Experts of a small language model.
Size: 8 layers, width 640, vocabulary 16251, 54M parameters.
Below are experts of layer 4 (counted from 0) of a mixture-of-experts language model. Rows are named down (a neuron's output weights, with its number) and show model dimensions 0-63. Each number is 500 + 50 x the weight over its row's rms, rounded and kept within 0 to 999. Numbers have three digits each.
Before each expert's rows: "comes before" lists some tokens at least twice as common just after its tokens as in all text. This comes from a sample of Wikipedia text that the model never trained on. Tokens count by the router's weight.

# expert 52
comes before: "\n", "\n\n", " n/", " % | ±% |", " list", " Report"
down0:478544563494434468460480440397452541405456555541515406575552484497452493570573394551486557488504494435494487406580543657475438504476412464465584478453467405548545544486580583508517468487505458
down1:525608527568485569389530507558395493535461518479494483498570461487563420499401485418530404502418488514526512442516497463472502588494513456491533466415553488582527465572399512447414409474488569
down2:485468449498579478561557578553522408506523443461520589491562474496493465467497439541523505585549476493465490497401518524529569477551507528485480463531489509446474519495470446476558517484528660
down3:482552521453465523540422539512583535526504401505494535458588516443464497537564565515425528417508549463468567512613447424515517537518482600500534484562457590494508480509515429487449519484500482
down4:477510511470485543513480465504480464546560479490552573492517480585439494475575429504542552446586586511516465508432532461542574557597459537550554491522464515482440572427485465468437521454527549
down5:458456479532520507520469445538503531524554558502562600502531547553472540518644549499480434491395429411489525467585461506506466510504457553551500476510552480508601512539428545503472481484481530
down6:501495549466473470466532556504506535457599357440489483494545497556414459519549568457503468485508401519536551446486521471536490473438417514504459497525494562487461556474539573534413493430439483
down7:589528418442586524501473500441476505609505438399519637507457590543453445420523525462523600504488537512577427425469442443488484466511433466501493490519437542495416407406479458454590335466512533
down8:593572530458605543535497531458487529467477462533482475487439478450502476483450438508487511443581486550555434512595473435541583561506462478516534468515422582452498489476464577495554485459442384
down9:573533534542491463450404511565434524504532513459490469557401562479497471503426542433519433492404576586550542571458541553542448481466433480451541532389560464476418493433540553544561561553512570
down10:533526478446472491481484437486441466563472537537537566536568502530537552617519437553542446505543626557601485539546502603412571495491553444449507450552439500474386489475536498556495515503533462
down11:545501531561590472519489497557524534456477504484442504572586557453469557505512530431368420459513510510558507482462505458549551455528492511415519481497474534533452403578499507424420548526552541
down12:494418554523520468447545465464523498543446507611467544557543446527504497465596382351503466515524562459448555544543476538531490551520444496514517487478469492543485535503485507418507487446476510
down13:404519490525459454604523506550496443499488498516537551549551568567446405481527457519418433529582450544477526501493561471524540461458593578492447453414528522413481437474549439549525520509566513
down14:507495470540467567475580565518552469550537544474505454473539469473465534442511529416488535468480568479511484521474576522521562453526529519468550518440530494520544494464452418450490518415475597
down15:471536501501514510547524490613552469528465504500485479538518536456594496477439569508561519530405487451451518510543503476460484449477496538550570559502484571476391459465474574511505570450445509
down16:503535542429412555468580483516503509539545470477445510515448433488467496478517527485534530460562411522494520557399455514504541520461551488505445428497517493495575562408578422550524467494552529
down17:617509419485546397508475462587443494549475516545515490588580433459537462500401470553475480524538489512445544569407556446505468503560479514546519498401452565534420520433561515442476498522524482
down18:403384524509545489365494463493502409498394520549432452571560481512448456530612509530475441554470454499512476418455461421445465461486547468444470487448490513498494527491555625500436479470523457
down19:486466440482462456522529513489474437502509441469571514448548594508382553422578435548512380515447469504535455538467558505439506512557413548477491544525442505516530492542516548553441474524536578
down20:543578437489550570453545444483519505521480461448574502525473458455544507538457562410456457476545535504508494431517512522474469523461496505464484610487506468480526611373563611569532556479535537
down21:485533508448543554494576462489502482482537516459448430532529415538429507445538517476425464500533574534550505520552508576525449495521485483441486595489500536474475420410527533555373552550534509
down22:561509554613566489517425541370549454524541507503465499587537476501467485507443559512545391537444540480479528490567460499567444493541524492439536428386429481490460390508452495410465548585554504
down23:509424433525565457547521601383507500577543552550419491469584492541490486481429449478585479505518497518520506477451471565554508551397518483519563547554589464456461365431438549524548541512511486
down24:501499497513571556524479520404526565601514577591434506605586506426493445518470490489534538479531524519526515466580457552535498517509438501463467415412529497546502537495467465500471427469471510
down25:401401482388479543537503428421366478504452517512510568575500577469494524496530429397404489426515470512403570542486562426455470592526569430423541513484449460503560433471476523528506390519567478
down26:522521515533531490522505480555508622550459484484436501484488447438568493516445492452404589513569452466470454562398438534595538512492480538506522383418489484448452453484486558488492422571468495
down27:646467519537633573518503446546435516469517575450453554555530483497538525464452523511457474494401459452589503471522490505540423597513442390517458491534462663525476531554479451533475448474524466
down28:522485477524530563446539464409490490485567535425490534495506483618506527486511484470467499445495551439466425588586571558547531511476520457559500525465461529583496524585553487478432447525408508
down29:429493529451506473451493497448379545513547550473572556564417468522552484441504549516477458549563429541515472521470470517489533516473485459505485469496479486493527510481627441575513502552455488
down30:430490504550503563446451610525484471507620500546520380524496501485497525569607512516649489507576445414535418436489453567498531566549545555536445463552471466582458533460494496496496401431525440
down31:567550489517456493583562515460455538529597670471434575423517486468512469487476488542458542553501606533415505392501544484448487474585459424565520459490484596483418522533633438450500457546480540

# expert 34
comes before: "| ", "-", "|", "- ", "- M", "  -"
down0:521564570536485518490535477546484500451513484477464487553458554530464533488504465457499551459487468514490489575518514455460507528595575503455458525480564498430581492406558488432509538522488450
down1:508587488579508482509479610489564474495452510553451479489565502477462514417514504524472436465505481535446463496527568533504462690514448444491525497560440552559502566465509540506528520513524606
down2:521494504540433409581485479425484426574457519504606558419507509531467564514468547490521459403435527513407556530503497556487502536528432507382409476474459527549450555493529611540476458498512513
down3:546438491560479444532567475458473472481494543463505498417490532542467441391540532534503540488450398537514475420555532520528491519498549573436397571454503531518558540588489487440471494591427510
down4:435493486603493477460488528463405503510481481524422502575537428520476483497488515452485472487460595490426516471470456509475590509491475601513576474375480542482469407516454474564496431522476420
down5:542520470545510516548532503499535570601492476450488473510507530474547511499396520521487551496458522581676436493556478458593513499480519480539477531489566462517558520509495493521481538529531470
down6:549413409472521373584568501564479497498467487473471508529493484423541488463489527510545541487540509528458476456460511522489392474484550561568542535639598503493527429509493452551559551488479477
down7:483515562407480459499517512604535549499585531504499546457482453484574531466457489504566553550446551478506542505576487479529423386502553426438427523550542523460504482404469472456561496498496497
down8:495460538519416480464467458457443542525575547490500581506561482466537357539410513569530558456517487539533434453573472534501436440536476501475481535476498521451473440582527455461437481501471540
down9:462490594475441463464424519481537441563506470421520535548467443467511474578518481516410409537450455562543564577595496553451438575541499461541482562475429487551567520431450501510500492484571406
down10:466452445475498560498514547435486549421485583420522426455516565465452465532583473431505490494550402384523532467482397460578512585566549520496493628528566449406514465412491444489475506597437512
down11:537488518490543573446531473511502481532520509466484579468638557559516403488464512394538577512492384490470492519549414486512506549501589540430426529515548518532534431550503468541558461526624472
down12:475553489465498539390609498487485439484520519482534509539454481555468570590455413536510515392566553520551489498472516537459536575501505506474547569487517521481447495453546533449464566494468500
down13:557576458441449456529433493543424525507534555481497463463482591428525523462450451438446546458496504480513526492488608494489486541532477494537523535561540463582533473451529511526462474503477505
down14:403544522458532524494492458575575479463467437576435502476429509558472538478495431562466506514519530576548413559539401492540512535541479519516464516540470499427589487490473373476530403400530474
down15:453529489442525433442544440587510495481503421497563504572569504535450534474519481503531526614513465520485534431479501427513579406502491589428573410378592539539474493532549517511501461561483532
down16:479558474483520450518591480441560525535512580502500525604447489509469532432425512452599430485503377480511460583462495462492565489464494495436458464470566528433544504462544472496530555491524443
down17:579492550462575520464521536480529515464499481488531565501444478473546495525458456538435457517554439466565494541451495424495607401492589490515479473478477519563547451448491477519539491537457443
down18:524497495500604555606462461518458396538494546458453445425433495454555544451531526531534368510482446488468517466588448496464475469570485550521487564491461478482506626493447514540542481489473522
down19:502537586675402529493469551498400407473487527502462537555606530488510529489465553578468589493502459469469467401555510540451432548486502497544576510369461515487518542512485504567546524480560541
down20:574535498548440467457465467418490465540539539635492499499474574590474522567455585572530533620493545574500454491455481512552456513555538499516547421514475458543431511486443559502369529485465606
down21:491446485443457525458430525514471492440494462555503475474487455521552536523520578493514608447459499503591519531474464553350481531543628522456555505518514455446563549566575516556505492504505509
down22:474459480561452468579434511518521451550470497532577462477432494562518481538428456493580564558445474533427484461437523507477496464499572588510439520478431539520507495504452568550459569484454551
down23:430466470484597542528428507442606533506424503504495542491448559528470502528543569564470612513521503517565541479387557483484405519567515413480491512576444542502630463476547497479554469528553542
down24:407451578577421450517450467482465514446463514493480436424491447517564548542393420541440498600508563513557468616514475490480374504434460442511477559470453474351518603544481415521569490464483398
down25:551529515451465437489547437469470504513494425614559494503551534440623490483430553563444478610480517488542488535455547447510543479519462523522549537474444508516453426525444454552527484552533565
down26:432483442442525616425592550568424438462529498487485488492494498509515522486512531501462515484418495518530475507433587503555490427518549584621534452510544487539466487438522467493500539578479514
down27:402563512520510491462433475460421501556539572475416514485522428549514577409424482425477544541504499498438454479455476487567548558424531547452493529469486503468462440486478520481505505476603455
down28:594573646560561410622397507536577468486356529497588499481441437597534486566449516493527496520516450474451452433459533518615490555511552454497535536493521534506568473456531506504494497503506427
down29:422530502475531434502480477560480580497548411476486460524450540551592446588429424504586517522539546503597509481567537550508508546471468453454527434483469528365391511510411476508547525552426531
down30:473458460506468529531600505491590483545567528528509481488468530544465495510453437435530592467489370490468519491489569474623525527484521543538530474547523491512476501498531475374476552505508483
down31:482532557503516511530488500538482467583535398592421525521458494548544529456442421459531560556523505561556447512451503528505477500582576519462464470564592493386416501467497458507440583461533473

# expert 42
comes before: ", ", " | ", ".", "–", ":", ","
down0:538503476512480497471552468501510512557478468475510501546479479479552580438478515472449544469533370460603457506433505462424478438482466517470486508483501476465526493484533511457500385460440512
down1:457507534577503553528490615484453588401410535576463514546542560482387424459612480508434464555495469548441383490527483518525537590482412512476523556497610401492431562571490493579444497521480474
down2:446559498560450504474447520510610552412502504522443565486517440523531618504606527482509476439513518520504504532538477532553515506500495480561478435491512435491461518441529490484524535549498494
down3:495565515400489563461522392516406501525497461561553427543498496509505504569465510507381587540494487445521525521494471334434540505505497473474603556436446524548562478470507503520517445556527569
down4:404405495391466470501440525463496499475403469595534434455460492484418405509433557557611526507580481441460436469500515438621505492474437488471543481481532500584512520487534416593462538465560488
down5:634563507476520474554558473559569545484585596471396504427535477522572519530493556491529549447507389442462560438609491497508455509596467510568500500601491564577487539456574481509469586543417530
down6:487518563491411487518554502471544507636566482471524500552629527500520520561487466411416469426577443456464486541446462606523487502537487513476547535463483554477453573544415463479468532510458401
down7:544545457519575431493422560411514539533545491620442537489495512495467453474579418486476607471523507464464389434492566476586556486448506415466562477429498484440363559469414448503517537536514573
down8:538525461522485382507508550485509492490420509505429445513548516486480485545453499547509472542503514478495584497544462500509505462454480496598524502542405514539501443549533490585509501540532540
down9:523554484339472524537514487540451523537445554588559513540515502435504462546473433358483477421472478424469504547486518504485460631527442464446498380400512511492480480372538529491428498444538548
down10:522459508473526512464477478481484526477567474546399590532510523442496493515467453532458464457516458505511551604389438472503515549439494492479465488445491414503384599535555494625419482487497522
down11:428466505533510493512444338496578478531579493416405503584582514516461422578499510535517422496600489511528503535452463477514487507557504552525528429461575406460493476472493490470439516506569528
down12:442481528506512494581450485444563527515487473578558523508509508434477496555455574506588538541418560482493484544494467491447566467464480475554404430481508472583425496444532349540467471458415524
down13:481546443463488415523423475496480478484523578451557539509549474470463533495508545465468437400550499457563473461422492440456521491553529533545550512476583541505581476539525537576569530504576496
down14:527525485528487395475442432503333460447475545504439541553512548510546456515634487508444599560479477452440528516484462462513575546437561467544588517535520575559469529515485453553548520494557535
down15:561523480575427514495518568487474520461495476507448434522431439581491459542534505459473584481494482471595510481534455469512442550485497513475426550602500525546486541568454483544460498580503429
down16:550465485578471578449456463549537459565455485533497549587512468518479488530573443485516491582605437496551521514450481471419548464479591535432505460467578528394449514596463527406576532564505519
down17:511581476523469501522458479635500463567493485411479491569362495500434556416486521468575498519508431473474515468482522486356452452453465537434588481544456525414500439529506496367486487478504543
down18:432427502533520418529499532508529545526475450545610493570538530446562532535557524539554407602454508480455491487480524563469469539490484547519446545604456475517498422562539499531507486475507473
down19:474431525515529425539529555499516414547590504513421522481550497518459466450471563488455470431481402544514460475441459460494507476494493543463441576498513444550437488495613524556512569523493457
down20:461498518518564487446465504551484521498516529412494505415518570533442453381587519430598541486534471507512508506513522508559509438546511534457599602426529427572420507586571497477428496467522556
down21:519536499454515510565480402484472451443436501408495414497515520470519572533492488507493425591546551515483562466575531480472458581514482480481491467505458430507486502478312475550404515506480459
down22:382504468508492546487390428509558517524442446401408577549446454535456551450417478471402540495583471557433437497500441555581465480488561467434484557565501435503429535480429483557467602384410520
down23:480517549497542397491510480483476558543503498537489430516553417449599554444534491455463431501523466492521577520493544435461509464479486504451468510506391501462469387473510460490482507463466453
down24:423512474498411458432446457509473394437468529510518473440463510469512488510533481472519522387566440532487435548423489498429412524488427489470305444519434584498563462498536415501456549541514525
down25:491491471540512465491362519532522579468563494492418500436422516570509523505483554523429418522565599494492522517578476454496472463504542510440508481457543460514524532557567494523473545456576483
down26:449540482463556481515476475541556529431448499431485452494472532401548451463546492519543624566459468479541523370541455457535456442505487488447492573488468553544566464485520556360481447530427401
down27:446468504487427473477489541560563540499479523565509448523591507480484524453473451491513473595410570548554552458605447507537479541530515436536484508477448505463547504504553468467348518440559504
down28:384495506487430556492467585451468458637603430417453537523385308525448478479481490527479495517585500521462520449523541561419519532637482604572408483524561602482520557584458497480421505490508490
down29:445525514499516403437513370564537500515494507525456474440471442502520485479465518434504514522540512493549521505576608490572434533518576437527430522528522465505470537563489462503514584466499415
down30:548442474499503510644478615513454561435436490528540533493474493530446496499419465524599517544524514613507505532471618456486423476482459518564449534462567487516536417478577485534475447542533466
down31:517477545509511478459503507427498537515482439546477550447520541474543568516409574525573505507489535523520512547434534473559510469507506554419484543500549530461504498507584531503448585586612533